Below are experts of layer 2 (counted from 0) of a mixture-of-experts language model. Rows are named router (the router's row for the expert), gate (a neuron's input weights, with its number), up (a neuron's input weights, with its number) and show model dimensions 120-159. Each number is 128 + 32 x the weight over its row's rms, rounded and kept within 0 to 255. Numbers have three digits each.
Before each expert's rows: "gets" lists some tokens that make up at least twice as much of what it gets as of all text. This comes from a sample of Wikipedia text that the model never trained on. Tokens count by the router's weight.

# expert 9
gets: " (", "1", " in", " in ", " of", ","
router:106078091158104118135120139150108135110106193062183149070132166120136097159144073076170137105156116111147165182139109153
gate2:121110054098147099164104109112124109120145107044150104099124107089177103162131155075128147104118118119096108122129096127
up2:123142041150179069133062089137116181130145106075118129095097119098157091143109101052161119099127120204090161159121144128
gate3:148099185087159096113087065087138149124101150126112101132106115172137082194045088109189120120174124090141069145181126201
up3:126108189118159113118082101081140165161065152123142132142136149168113095202135089099196112082165101091124117139167131149
gate4:079102103145167147131115112124129072161097122141189145104093110109134099166115170113130145145131101156136153186126159192
up4:132104159104133147125126122159061140102187106063139148132096150086126159116103109092089095103133127098129196135100147209
gate5:166109183076146140081186162122141144109096130101074164138054173151044163137121106076091159148157100124145061121106144149
up5:146110164090151176049184118134166127101099151117115174107054166189016123137127133128130154140188092127162059195122169126
gate6:095091145123084128149143083131138065143147143105130140140131150182168095222167128091210145125111127126102185137104128165
up6:127145122120167115128073157156127209143098134196150085072122126115087132072089140114104093166161157128138093121184129061
gate7:150152085119168159132130077158143103194127153068101096092134078121139101140142097044177139143177103133195164157166105091
up7:106136155186143144075111123112077181112133097183180107149090187087063154120069172166112134099120151121138129106118181134
gate8:116086081109137138050084167134063086146154125085074103057071082149091104098128121122122124131151160107139111115104117128
up8:121163152131120119209113081123158194128113149144178145198197149114178142149129159116121129105084125136103133133139147142
gate9:153086054110092129146111115120142149103151121103149128105141150133131174110088152096141138080103168156070078153125219154
up9:127163148089162165107133145144128135137112120084163144080159081153158075126129112138113137170145111081165138119161072124
gate10:107106070114166102088169098096143130163074126172143154108066151188081131077128155176157121131093101131119213200139118128
up10:142139164112117118137087156155142118107120129195151096165091122107123150133108152095105149121146155091113098062116070135
gate11:105100162117148104154142122125177163156204089082153186138171141115091208103148111102133133083090117139083149099085165163
up11:128133076102109184153112103170093146147099162143060075113061103179165070137110113173148097194199143159153135121182099105
gate12:087133071134141137109162123141157134118175113112164080171153158135138142123192108200146134116093104088102153156167090145
up12:118168091163147130125191092154200140129196099118166113182119160138129144109167124179135127136093077107110150166120095154
gate13:123107072152133120150050144116138136170089126162142134205119168107153100088070091158099144099125126119111115190066122175
up13:104126145091143111108196141137153105090164107086111118047152110138139106160157166091140107153112111158135097051202144096

# expert 22
gets: "s", "ed", "ing", "al", "ers", "es"
router:099138082072195115137113159132078096109164092183153146115184122118145132150136160147142104111109090150077104089154119101
gate2:179086104116091109195129167133107099115153141148116089128167090135117157112078120163133139159128137134126111121116125161
up2:129147117059163150079045107113150141146100077099114133089099128131087101121133208078126068140102098122111102089106141104
gate3:125164040076153116164038178112060067119128153171086156076115113099097149119119172105142074098117118110089092128113189124
up3:116149101089200117176082167117076079098134134198126151172096129053140159108129144117103108109137141136090073152127178102
gate4:130105126067151131089131137106152155155095087138208188172087144151003120187118094160125110112143135071118089155156137123
up4:127110130187114145197129112123151069120210130086089121093196167070199089080139185143132175161132093115146174118092091127
gate5:129143114089131109102092131089122084123078124189125107145111150153109063129098159130203129058180130128128148097191111114
up5:128110151158126161145141154100124148136126161074108163100119127078182198138161135152053122157081122110145128152043163149
gate6:109194124084122123146073160125130073142172175153138169141165148101130135102144163073126113171081109179086101140086076164
up6:062133110124162148151194132106157119105143127130101162148171128080125151100148173122085110158147097154154157132103127119
gate7:116123147091106125171178170090108177165141186122118131186159076169154162127180134151124127124185116131142116144143128090
up7:174123183142149136172150185058131171176095162107120118122127121157150174130147139114138123099099123144131181126146132105
gate8:172133074124052140116168145109133042102124148159131100178137072114085098167104136132148185135128171166115110092107136148
up8:119122141143216142130104094164116172161167146103102171084151183117130177089101111126115075114106089120144116194160163103
gate9:143098072103152111154095114137144125161129117192149146120162118116082051157132153093173127130138115141096133116102130192
up9:095058150068118102143108165104133126120089160108126193111119132125125133120104152083183146160157096077163098143139107089
gate10:211156119127059154132122155129146156164127146100162135126175132147110195168142122140102138153108139134131116093160107146
up10:177178043127098139156137134171109150111119143057190163170179092185115111156164123175115082131141146069140130172164085131
gate11:155172129120149101142082185089059058118138054106141143112084164192135110106044152141062062167131095153129132132142118153
up11:157164141128137125158129164115087046177143033133134112133192114188161118123075167132082108119103140104136104145171125090
gate12:070096115110094128119167124202150108171127064181176163127123100108159119148131071150154138127124130127106089129111160089
up12:140142165097112146113180088140165130148104062147178151133165101112156116154154081144155107137173143117119047093103138115
gate13:086099110078146156117151099153093139152135128111093152063136171124112101149154086151160117067134066098099138062068151084
up13:117061092120159097129081117168103185142088106083136168095122098143097152209135096130160137114103089169106142045135131163

# expert 14
gets: "\n\n", "==", "\n", "C", "S", "==="
router:175111119118118115041118042130115168143134103150140141117093088142069106134101155145166090091151110118184088124114071139
gate7:132106146092168155075206112086159155163172099160120150112025131132086097125114115123095099159133195118124154106125122126
up7:138118092072134096107169125111134147106173167085162167111122139122082113080105117118163082093111200136111153112090131122
gate8:125134144113104169083093142098142124037126132118109109138152130167110103094162120072096107102159119129129067128202084115
up8:128140162127186126214134166166074145189183144167165127169110153072164137186148086128105158133149134151144174047079166163
gate9:139145082207155113184143098092116154128161132128085119178117163072125091161104164154137089189177136210191123117102086141
up9:137166080113135127175148075105111100154082122156078117129106136154175120155087147106206146163155122132155122126115090121
gate10:140161091168123137133110105192127137159168116095122115114097109102077132116143159131138123158182163077144123101151074089
up10:114125112162103134121119074173111145175138118145154101121110137144095136158183166134165176151209156111167110127187039112
gate11:088164146109145160126077122129101112105180203120112118129125125160139135056122179112083108068146086131146106177147144083
up11:112136133137124121129088166095140138078147084132160067134140150114171134194108119079118159163156176106135184097197146145
gate12:106135120096176112076151117066052123172124110136118145131071132117118151130134111154137138114146141208142136148139130119
up12:161076204138103157144096162161185155103127111148163128116167072147162134159141087104155147144145153096069093086127118124
gate13:129136134164145130135121121088120164144138097183183149166121144212091113130113118179184110095127109141109101144137142161
up13:156152132157186126139111103086114177149100084162188128120114162194089088153116105194161103097156117153116081138141120184
gate14:124104178112100109174132161215149125105104154171077137185088139138106099115174196150149105117117174175156133139109168123
up14:124126109164130122125120132050108131111149160102131116130135163130173096168156084163082205067141167138133130147184137197
gate15:179102154116157189110122116107140129129117133158148117133162106117119114152176192145118074115112073093119094099144114210
up15:166115153124138174101102110114157130142115101179126151126162111123109109175176192141136070118111093084129117104148078175
gate16:140198088194152084154178120099134084079098150112088198071127143174112131155148106141111149154139151084136067058163125117
up16:106067139093107180114085136173131150193192122127151036197139107082133112081110159156130104122125110185109155180093131125
gate17:160147122110167149159050145165116172127138162095147101103127121114116196134087099145157093145165149208104156112120151154
up17:118123162098096116142215130156104079112074079185101143164142138131134092127156083130129165087124064097145100117124135105
gate18:107134087086107181110133121099181106066114160120104063071099117142173158124099121155143105128161117104159105212137143153
up18:111136152139156131073102127140147168145131104169100146142161163153144143089093102153115115103062104169153100128183147114

# expert 21
gets: "2", "1", "an", "re", "on", "i"
router:180091095132102147187195099155119131197098145156140139110149142110119145148117133138092130150102060164156186136122071136
gate2:108092130114131146119155107110117135119159076141173086158141140134141131115101121166208089131108062088091159139144110132
up2:099097123125119081119096188114135068133069137162154180144138151127142162108083134139130156135107160189068156085157150097
gate3:166082114105095120149137173115087082100096125187120134169165165134129114155100125129140127177140118044172092104069125144
up3:143086103116075107147146174122073088094107123165135136192151170138131140155094110163121149172142131050170065102082124163
gate4:154139138160128096155123096123138137158159151112135101141149124084092181094079189174123079127046128176151161197073142146
up4:085121092088161173074115150138115096102100087164136130121106153149170052152142088077189173132232160116124108055158110093
gate5:118136149152143122156165117094147133094128108153151121125085105113132081073094184165131118178136148122087172088133127125
up5:120121115135130068156128156180120109164152124104141136087096155064133168105122163064054142145085150119157117116100139124
gate6:172145126101139138094139140099140114159074102129122183109074067110109123162147165119133155164162140169117173158153116134
up6:097112158115126114166116106140127101068172153126112127174170178129111203103111101113176125031117098088143104070084166128
gate7:117161170065142139088154125103120129121214127145159156136163118193132111119128081101139137159117155125076146135116080152
up7:124130101175132138229118126103174120104114120149110079198092117131113152138175135190140096104192110177174125102130158102
gate8:136115137130126121102130138133165181112182125140136178185137179106094146143109081129198184122112119084104139081118111099
up8:109132161136147158150151120089104058172084123130119112132145062170159087088143104115093116094148133181166181206103172163
gate9:103123126089157115109122140123148133161175180130109143178101102112129125103186167088106154105155074148073154154149092141
up9:149096132172112063164131091108131161124072072117166103082165149142142120134076100133159101137094135141158082114100156116
gate10:108087121155138107038130103166104108144125123197144167147113123107134065103083119130070099144095149126130149178164119100
up10:140133198116160161124110134096141148101143100101130150099194130120122160216122091097082165110181182139103103103091158142
gate11:134100115109132176137131113102123146139122140115096085129111098124136144132178122106206141124113133098115195122143146160
up11:121154139113125060053111123140090121163165096133147124163140161135136148109153085198135119128138110118110096157120091159
gate12:119088103123168113120086126108166160138110122122163129076173103142101130106134127162105097157116118089214122149178108136
up12:172165179128116125189155092151094068105116160129064117155096151088128089209124137110098136125163085158118108075081129121
gate13:129093177100178107143130136138125140160101127106125140103118116137099173155122186120059128125119158156173148142119113126
up13:157166061183109181106149056153129109139155108205100132122177147092163085147112094126186148136107141105121097108163115103

# expert 10
gets: " S", " M", " P", " B", " H", " R"
router:116117147120085160106142130160136130153111104103108103116118122099099141080135076159162141167153138111145125113146170201
gate2:156153119129103108084140128027109182127153176106114168131129126153153144114164202088119121104156166120153156141088099134
up2:178128178086078055080117105044096180159128175141142170129112108146121124114149169109093119060159181097170140137090142175
gate3:101116116178131101119071125092201148126136116144125112121151117216093065127128131095142122163126161084139100147101100157
up3:152178165114146122142173130177067131103117108125127089142107141030162139170121171138105122129117134125140126147134139097
gate4:160086078171127160123151123118127106112111163092110145145142146152129091168104111157123106117101148168138119138096086087
up4:071130129172142116169077165094117179136113134126125135124155092150164173117135168147137078111142152085094143157095211094
gate5:151075114135122096086113103159169133171106130101133103102179130135126130107143150125142135158087092122108113170124168137
up5:148139135161136128186115164054088080103132103139127140127092107105128122148124124163140138136126163160161124089138108125
gate6:119157104139150150109154115117073103111108126141128184142089098106157176097124143073088118064122169146099183200140037116
up6:147099138090156110168089148135139133135182133129123113165188171139101080133139119180130110133149119095118070081145167129
gate7:111138145109124169058121123139196136112178080110170112170121112128101160122120135103129162127115148153113157119104103135
up7:111121154131109110055125085199153154102166090113144128141087081097110165122134160117151177158120137111172142122121159156
gate8:138172150150136033093151132148114125146122139169129155122092119108130139153162097146137134129167111110166157093117149141
up8:077119177140156062046092136173079132086092152182178152156122124091148155135165091122090149106127142095197172147117155101
gate9:072150134102108142162112130094116130135172100101123092117170116145110069138065101115112197137107132169138152149121085136
up9:132112136127098140183126137128097129167159099101163081135131105117169103088087114139101168158122110145134152167136105156
gate10:123122126112128104158112118158149142101082156182164100116090129090082138127130122166136077108073065095170118101087175176
up10:118141134142144143128138130104127124142174134090105181105164155147168133122084127057122160117201157170100143136166082089
gate11:104074127093117120167148146139139153152112144172033074121122203115108174144125153141194120183065103099097098153170146119
up11:175178166168197126105154139107154121150149129127133187117198119073183111110121129110077080085158152099122063079108076107
gate12:163095171120118185093124117101134034124124135139152123132105168009171154124088064146115123167084126103114134146131137174
up12:174116165133109162079104122120158074125131139125179112094117127038153171124138098186104095148084089103140118144167133181
gate13:151083165124118149093149121111147106109085171151128142113087147125105121203064107149121132180138135131126131113056153079
up13:185107127077119155078111065119112157092061116160132130088115116151112128150108116148145159154129179125192125147091160095

# expert 6
gets: "e", "ing", "le", "et", " | ", " |"
router:133087142135149095148166121085168049144173126089141147199159137132132143111181098121099126152172213075118138085173116154
gate2:102117099107137153153094124106101106137128189124169053139127106139105115125125127170117114176102080096091155108181115153
up2:132148166144147108135139182145166134136101106161107172135113146137179152118106121102129107108124183129164111127079140120
gate3:170163177116133163081149111156116128140116112129107140125122176105052153134142156045161096079143115145150131095121123117
up3:087135157129057120143104126106185144121175054159140130111091107173174209155122094191186202144109160138101191176142123121
gate4:131108219096138123084168121121187110100127120075121171144218174114117113139173178050119136158129086143095110103127145098
up4:138130111103116210110199074148145130187145133178110170091140102135081112096108087142129078134194129131114102204139058123
gate5:121184084112130139152134061153117144143169085141169129129074151141114150144087127090156104166123115089079176154148137172
up5:109170093102147161128138148176121155155130140162101116135079165117162153166099118122210074120098179085082138107202127157
gate6:143179136121123083178128111154180110123121157157151094115220118172041124167136137121138124179130139088097105152133119088
up6:108099086138133180091126136151081140089180109100082166168086118144162120100128146136130124089080111144143155093118168166
gate7:133103127107159104146132087123078127162142149106164156102159151145071146100200120137174106112092203097194101125160207169
up7:115148095127208059129141140132125170195120104175182111126229105158131121091139141088154135101104198107124116153110173121
gate8:142163183077172126143147154154171140116132117135152131174186145141125117161164158180164163101147127135182034148068119152
up8:118157178128141157111138191110171116102148138142158099153170119140148079144112159161146157116137116139149066149050135138
gate9:155119128105117130141068146133152082143150160147121066137162136147160092128139154175096118138124107135101159113183142101
up9:135151126164142148107143193166176177053116078173159152113183176138168119095109118115121102118115074127153091150150076059
gate10:168178108149143144105128068127104105148154138096213159168170150111119131098131149169132130168163146119107160019138106098
up10:174192126188146117100141080078134098125090154094181140163132173088158128154121134133113118161162143120142166050172086112
gate11:184154115089181196227084145148190094102150061192141140170156152102161144125137122114116124120194172088108138143107124063
up11:103079110164114072063159118078050148117097153088130073088129082157159121118153189161157139125102116218151133123118144132
gate12:139095118109142098135153165143139153171145104150217156131182175184131144116156095097199133157077165117154169098101131141
up12:080153136118130158119143084123143102124135136173105063145090056125120120129115143138079088119188141153116144153121084069
gate13:121088130137038137134114067119078068160105097112115113101093158150161087150154144079100150200107189171107163121180086133
up13:067186124129200146095105181132141163040111129155111128086137119079125103168146112124148129108155120060151065158110122096

# expert 3
gets: "a", "\n", ")", "ia", "us", "i"
router:058134160127115102143116113159095177130153141140101108168128133121120080156122143126134118154113157111147121149163212097
gate2:185122142158119152130152136150150223092123111144127099141170138126141120095088139150159154148067153066135121100110089143
up2:183102110135155169142183132125165141139098150136133078112161190150125132088101190131152128130071154068129143052131145140
gate3:125136177141127124079115100146139109120153137059141132101114085199110096141161094126150134069126185134123178125107084109
up3:142089160120086150147094107140130107113136111037114130071079131167128089143116099138114094121090131099127176158133071127
gate4:133176113153097131123144128123146129105183109134107131172116064143129151156184122104124163157111122161162100098077141131
up4:081159099072143147119148100091166123087139079187201120125149134143089129128108122092107176147105145124182079088100119143
gate5:127105146172171143144112105199192155170125133102121175085147149153157097131129088153173158110110091144114104147132119111
up5:180139157149121091110117158109074081130174082155146154107101122106126183138163156165115149058121067172165155096159095179
gate6:101133096163079131139099139129092120084129185142106056140147114077146124111085117174134134136141167138181080139138158114
up6:080118135121102113128065096105128179112102183145149136103163150111099108139069128105149135113105158113169151180130108155
gate7:054123132132144144115087083117126152193162136112111179181129154078089111169132155035119101124090148113148105131142147076
up7:130173137125170162131105106148120153128141123141125100058133141112156172089150098159144143090168071151135126184126082186
gate8:130167101141133083190091149143114147138031151158110204168097069116110089135078139131156110133126140133188158152131147161
up8:170107089144147105095071089096122147078101096130171127063158126168131134135149128126132160113163114132126135143106122146
gate9:144124133108146055201135157108117141103081150121113092160111171195127125206127116131131102166137173084159197102150134173
up9:144145113109140087213174137112106149101092141139101055147114187201117130166115119111123086157118166094158187096159143165
gate10:095090135089177115141116083132086125141165119137172152130154126171088157105092170128122117140090145125110154155108113105
up10:099101135141157120167095111181111138122175144092168126158124143162128166106062136140179158169080168131135140127140126094
gate11:142140120129137163172198130136128194119124104136077104146136129128154121089138148085118147130148150133092137102125176118
up11:146129099122103107106053086081086116146178130103111094106132107101156158078129074082153127121112162169129082165057149114
gate12:092075129111192144149120131147139095134119124144160134127074146112076165116143057170149092140149120095139149159115138072
up12:174098131156124111128150085153156124107157133120106192170158141170098144181113120109158125141168160114167153115155078172
gate13:151113060097102143156131102131092053168138140130163101149125135100158075149085147074100212099108182114135143077122124139
up13:077131181169130141074106144130157201069128181153066186150124124151121205092136136101151065165134090115122149154171131112

# expert 7
gets: "\n", " |", "\n\n", "|", "-", "| "
router:085147066114090164080138119142095146184096103139098145148101098071159090095156089119120159114157134102210179164156153157
gate7:188153172108113096172119090081151081163121111126134162123133167023125078110130121149082064136036112163119100153083130107
up7:081095106132144146127192197146130177126170196103130103126150136197123174093124106120146188122207146117142127121120168101
gate8:181135108131137122146132103107173086077186174139194124060139191137129167146053090030085143107169148128170128128155059125
up8:166119127106140139112106142122106136143160178152152169097117139175146194158130089076139150119211102196127162132181095140
gate9:107164116152147152119100101113150134210109114132130078177151086098115151084144099132125081147063121106217163174090140129
up9:086173102160126141099137097125145163204125133141116127203130049065143117089134112112122148097117113138179118181128188129
gate10:138107131131150155114178111132172126120143099107190151113124112106096147047156113170065106141115142135122152131105107125
up10:099162091135133102131161136140116139117150119050163158083133118116127134119202118141090102155150129158114115127081122104
gate11:127122105138112177110129116142120114135118125156105143179163144084152107077190149088070100097144148087103139187123118113
up11:135111087148126167113136143136102109126124140151100135171176124095173135097189160083105071104159137106101135169135116109
gate12:117075132080095113137172126112126164098153109089125115122170148158118133119137163126180178082128095131110137146144173146
up12:126187114173179117103084122188140131159117117139174137138088124097135112115111100115093076158092149118163132116102081128
gate13:098098150184161120160127141128170103109146088119127123092147159180153119159098192155150125142091107119102074207140157082
up13:100086148165133128150117121146192081121105128105142127064132151178140121153136156151166117156147122114128093203139160111
gate14:178135207118107135078122130113143062111089177157119179154143193101100095145191098063170118120148134119196096124146074099
up14:079129111168209153131097086096133146139162146085140111148138114170119166115094161130104100080139186159077217114118164128
gate15:112118118141171143131151112166155141183137132127117153161150139136146143106143101110092129167101091158102162098073184087
up15:116127102159175160149122105162169168203128118092090134156091095127155164111132109135121121139119083174113175076092169124
gate16:090081149130078164157204145112182125143103106078108123145140167140102087129133144124148140127120155107118082178105111092
up16:108087147112052157174181129115172130145099112097111145129096105123100096142128128116131146162109117109106130169098090116
gate17:096136167164144060143082138147168111156071066101135058105139144038071173169067093140138116115114184111159100136089194123
up17:063149156143156155132055179156150135119091161141101124120110136071119198156124072138158138105104167126116083143104192164
gate18:137163096135122107095096154097104124138015084108084125093157091154101088149101149085164156149190133150160124049157135138
up18:132107144099165174111093052119153129145180071097145096148116124144139177124157156177062104106090143078112137123107111142

# expert 11
gets: " f", " to", " c", " l", " p", " d"
router:082147118162077141159104169159115131148107128104150135154094077164125129080159136166100121136126130159060075106124132145
gate2:032144132152127145135137163180065151110145118107105134194149100109152092080128107142091150103113129145094108149159185140
up2:051128116163121157146119145204077174146148129099124149192155111122166080084126129146106138104133136139090107178163170127
gate3:112181133142107072130094144148180155099159164090129108048162118110113163149089114138067094132137110092090177113120086121
up3:125081118092148183088151090093105126136116086166106151219120162150123132135135107079138165107155167195188108134078079159
gate4:150116109139150096179113225175174127133108134101154084125157091163127149104127107176143116092093113134075058115102117095
up4:185103092134117104185107213165166128127090142111150074107130117165131150095124091141150105116087132133083058125090137129
gate5:122113144136131104106137113150114090153039090091076100132115065177125135133131185193188106151109132128121105182063163117
up5:131134132143130133104153120142120120163052081067086113155105071185131131115138164175187099140119157143128094162056190126
gate6:138115149073122151140070144145113137087130108177088121100137188089158168095131112141124144155177099114154149136155114159
up6:122116154105108152147106148146084128124090129165109093103100160137153132101143131178126124172185067130125123091153116116
gate7:065111161153124129158116127135179182102137083115214116182138122133107147106135114135160136081120124118135117105176132172
up7:080121180148131091150129127152170206127159137127154092149112115106132128107148142130180116071131093113131127145184099106
gate8:191082148177109147122061128149146144149128152094160132152153140125176116117183145161100153080094146114120151139182165062
up8:074164132076158103108187133115120125085129094134129103102131133119079148106090092115145106155180103130125116111069077183
gate9:118155092104092154142174122122148126115139097082112157077109185075160122166082181137110143103120138160128075146176160132
up9:140127161138179085110085116119129170104163168131188111163173107167104132105148069072117149164161141117138159080134147116
gate10:056097116078116151123135088129114137122084154122137106123174122119134091117140142133182149186133130116138166134143140093
up10:134128118132126164122137091121159125127138092112092098059163132108178100141070106100145115180081139106136137116161162125
gate11:147153169130133164108109129124160176039171095162243157170055143114105167170158149126145118123129115150116136091095110172
up11:196106183151106157117133154124150142091148075142226149140075101146138167143153146137080099174112135176099130069089094142
gate12:124114136171099146133127149150073125172145125140125142128112097127172182071184165140108079162142135158095056048087130113
up12:145143136073174116121139107096178157086102120105133116137163166122101080183080099103134177105138110079152193200168123135
gate13:159106120153119188108086105140110174102122124145208137142155129167122155080152157138090115165113104141149169152126160150
up13:128150131068195048106135096129165088153161158185052132094155145056116125175071128112143152094185126162121138168133119133

# expert 19
gets: " was", ")", " is", " are", " were", " the"
router:080130141149198096117097150181100138161118097197122085160081073125116157095115120160126045141101095129108155178122159081
gate2:129142141156156131104098169132155120120165142149131167109168110091150117122162176177095124109125133151122136100110150039
up2:081131094162236174108097170118105115095120176168087113077075136177124119127139155125155135127115129125149168120107091082
gate3:123075095119197113097044172161135095141123129177160145141138097136188131130104139131106140132088140141110069144196227134
up3:114175179128166098085130108187142075158104123167142154138129117120111121092151107153107136110137135150132131151137114095
gate4:118125120036122117096152132153088126160159130132106106144122112164079109124139091136103150097111111140127114141107101161
up4:176124126170126154114122153070168118094082130113170157051141134107182169110147155082155120170159108128169134134191169104
gate5:134140109126118145176056174153070153138137152107141062130145121123150138101068170089093111165093028095149129157096122157
up5:139132107146128124066177069115177120129122116118118209118109151120122097169167077159119142060155215177127098088129149111
gate6:143126116083135082157159103078161132054178102085083104137122126072128184128145102136060153115130125178137050045116152132
up6:155133093140169075139160098106131152104157136163114065169091135110089127157134088162079128148141125159168040121159051079
gate7:169155103157175104117137150076141085126055096140148137116076106135122136125103128096137155132159189096130123122175130094
up7:137140171100068156112112109173142151086201194115139143135184143168127133119112110146108147130132112168140121135134078172
gate8:212106139099122107109201092124135035121111149119141126112116092129105133105117168156144090119133120098137133151129143137
up8:185120137105118090116198092115130046123124146139140139125120106134128160055158145159133097106130122123137091142134144139
gate9:116150095131124142115090110152106101129061194112152056112129085168170148138163097140134090104110131118158150166160154166
up9:080180092146143136095076144159136072182055142094116103096101111164162175143136087088181107123112094157139124135101116114
gate10:133156138126146144151169154151138058140111116125162079082107156153175157082078192167090203121072126114125161175121145089
up10:146132119125142103104097108083138228087127130134123144137164121119100076185150072052158075138167119128119060098122112119
gate11:100130140157120078111120186186142110163072143158105090164069091118122165134195129087195114110140159099114086148126167122
up11:094074157119110109170125085049130157091160126131127146070133154158104137154120165156093172147131105185140154109151110128
gate12:156119149137118131127123077115107152082188132095119167124108153169057162099136161136113131153177123082154195204108143156
up12:169086142173164122132141118051151190084145066148142134145106166156117086158137142143134111151140050108116177138200120163
gate13:041151123130169063095126103096117166104172094132056151197191167107140132185108148125119120113084099162125103059094129115
up13:192112155137077176163136172176179083186103145105200134076085093116100130061162117122119149161167179092144161205152134142

# expert 8
gets: " | ", "1", "2", " ", "3", "4"
router:134114148185100183064129100073092128126111155140132118087141164142166124155131197078080116050188106103132164140109145136
gate7:144120159119120063083159085126091136142173093132139141143108179138155167137228105101120100091173101128178159152144121152
up7:128138162124120060092168094147097126148173083142117155130108136128136161160236096117127113104185125121186131143152117160
gate8:174166132098100127081101138106167169068169182131115114119165108149115111111115133119136112069127132082082187119140139100
up8:220167138120090111111121125089128160111169116095095191089183146151105111121172140140139086064089126117120146160079106125
gate9:161110124151109143104213123109106095090072103086132152111154128136140069121141122075082130070078118107144139108110081111
up9:088138152119136144213071159158135116196134154224170108132101058095126189125108115183149145151173111141170095154145143153
gate10:126170142085168084156165131089133137060170063131083081144151105104114139105122108109153090142085127174107118074102103141
up10:139088164153092002135166086105135082115154126152104164156141130096143103116140136119132112175158093140130179051113077142
gate11:141091103142124090127068140169101095114131166137092153086097144120147072097114146201113163151155137083138130173138098148
up11:162149127141127168149116111093154143106134107082133064131187131184084133145101127092090093168111145152154141064151145108
gate12:140188180125127101101120109123162130135178097116105209117154126108119146147157168111170076113163105113087160096144132148
up12:111060120125074146140124073170106083166113155175181135078158067086099114146135121151130160163144120157165057111086093160
gate13:087084126154127179113137087052087179123104151131097141135174150125151034138131160123068186083154106090153136134110083173
up13:089083120160124185116135087073086172137110144125086139131183157138153048137132172120066177086138086074151135122096081165
gate14:087127176140147126125149146153131093147086101093171115107097088077148161102119119116137071064139110099142177120169088126
up14:126164090111143118115091117124155143116148149132120166153150143145082111137119133137170180156091131129094081131123189154
gate15:175158080146136110167137168157131150121098113139138110146115127171124133173129128138160114159095112120074131149151102124
up15:189148113163087104170099121136094131132092141186119118146108135156166121192126147149105147144151100113131091153131129122
gate16:121168151131127150084137116046071105111130058141135191148083102183127141181189105081106104107217108095117170070164106126
up16:110170144147120135081126139054065109144118065159103186135079080172123157179198097090119107105202118094111167090176087113
gate17:162131155161102171091124080078141190104116169123043078108192134177123046129103213136041138073137098106154097151126131104
up17:133132157153113191113126082061137164099123187119040063102195138148123058120118216126048142074137103100165096148138141109
gate18:127090120159171138116071125071161126112133110100149138136057108139133137157146134126131083135138089039126203113118114107
up18:167133127116107128137121141077148121113091134104148128078095134165119171168106084139126120164131136108097120193133133144

# expert 4
gets: " the", " of", " of the", "'s", " a", " The"
router:078146156109155168146108162159188174120109128142106128108138129151115171070089155119133104082109137145064129156093170064
gate2:136106080147113171082121098136170123147091122168119158132190128178130078146045073122163162159091126110100118130065121088
up2:101122146132133101094110119195149153061059203141156139129233150155113163120162121176121174157210168058142141137139100126
gate3:136082167162169166120109145132084131112134116161087105104119104119151165143131132148189103132179112176107127106103109104
up3:113118086096096134145140111118148104168146118120166171128122178139122124099158115097075181149092120081116135146104137135
gate4:130141097138146100140106149108153081142131079157091161093152182102151126121164086096144175173101110111120128127174079140
up4:094141081115147093123101203163123104137161120150212168129222136071145200078142155120098152125160115092109116095152136131
gate5:132074140083092140148187133094131118145094097067172068197081122177140089129129184099093091140133151135110058124170154141
up5:108113122143118124158146145113112147161058141121176077198090108207128136093076203091101101131145103147088071161159178117
gate6:138095139094098112116163101132165135096139116080120161157087115089121187191149141079182179106184188146136175076177111125
up6:152107141096127122105129125142089105155124127164109082165155175176164101132161092177111116192125113151158058177086131130
gate7:092136128121182131162155145130103145086125165152122164131077131090109147066140174160139103158146141131159135095148102104
up7:149085167069160163120168091102189110201072142175105108142147082137119139109059131127172142137082200085157156146109018115
gate8:133141125248063149115117176137128127115169098102094139135155098178177118086101162141065134158117140118108121151131177103
up8:129108138255059167141071159148092142165192085152133124133155106147176148086106214149069118144128108120123135175179149126
gate9:171107119111089127138073134125129134134111138166145130132166141110122126112131064131115154070090104118109186089047107176
up9:091183137118150103088118136138109129125110058080150120128091099131137154184119174088122109137187107103147087167184132093
gate10:096091126105204063175122134183130139088183115207110093136116068143088101112115164100158140150108151110141177108133098085
up10:094109114123174098130112180170127132085149133183116076181087063137101113141157166137165139123125176114145175125133124092
gate11:102137130064118193127151073112146119156131110122096138112090086116120074157121110145115125155078110169080154169130123077
up11:128106124161115063186127165145097122117116142139143052147134191123147203107152146125140150116124145136153106098134116187
gate12:157118119123128161087132184132143118111173114120179177132093167111156083153110111127108155128179141095126087096165054079
up12:148104114076077146159182147086142125106143097137141173134065116138135138144105142150117163165151147064176128170155120114
gate13:152095080090148113096157168132128124126134102169106116158125127115083141063071099105121169107115131050116065107115103106
up13:084235146159095146105106097170113095147136157118120132151085106116138121147157156139086085122067152211144141130170158165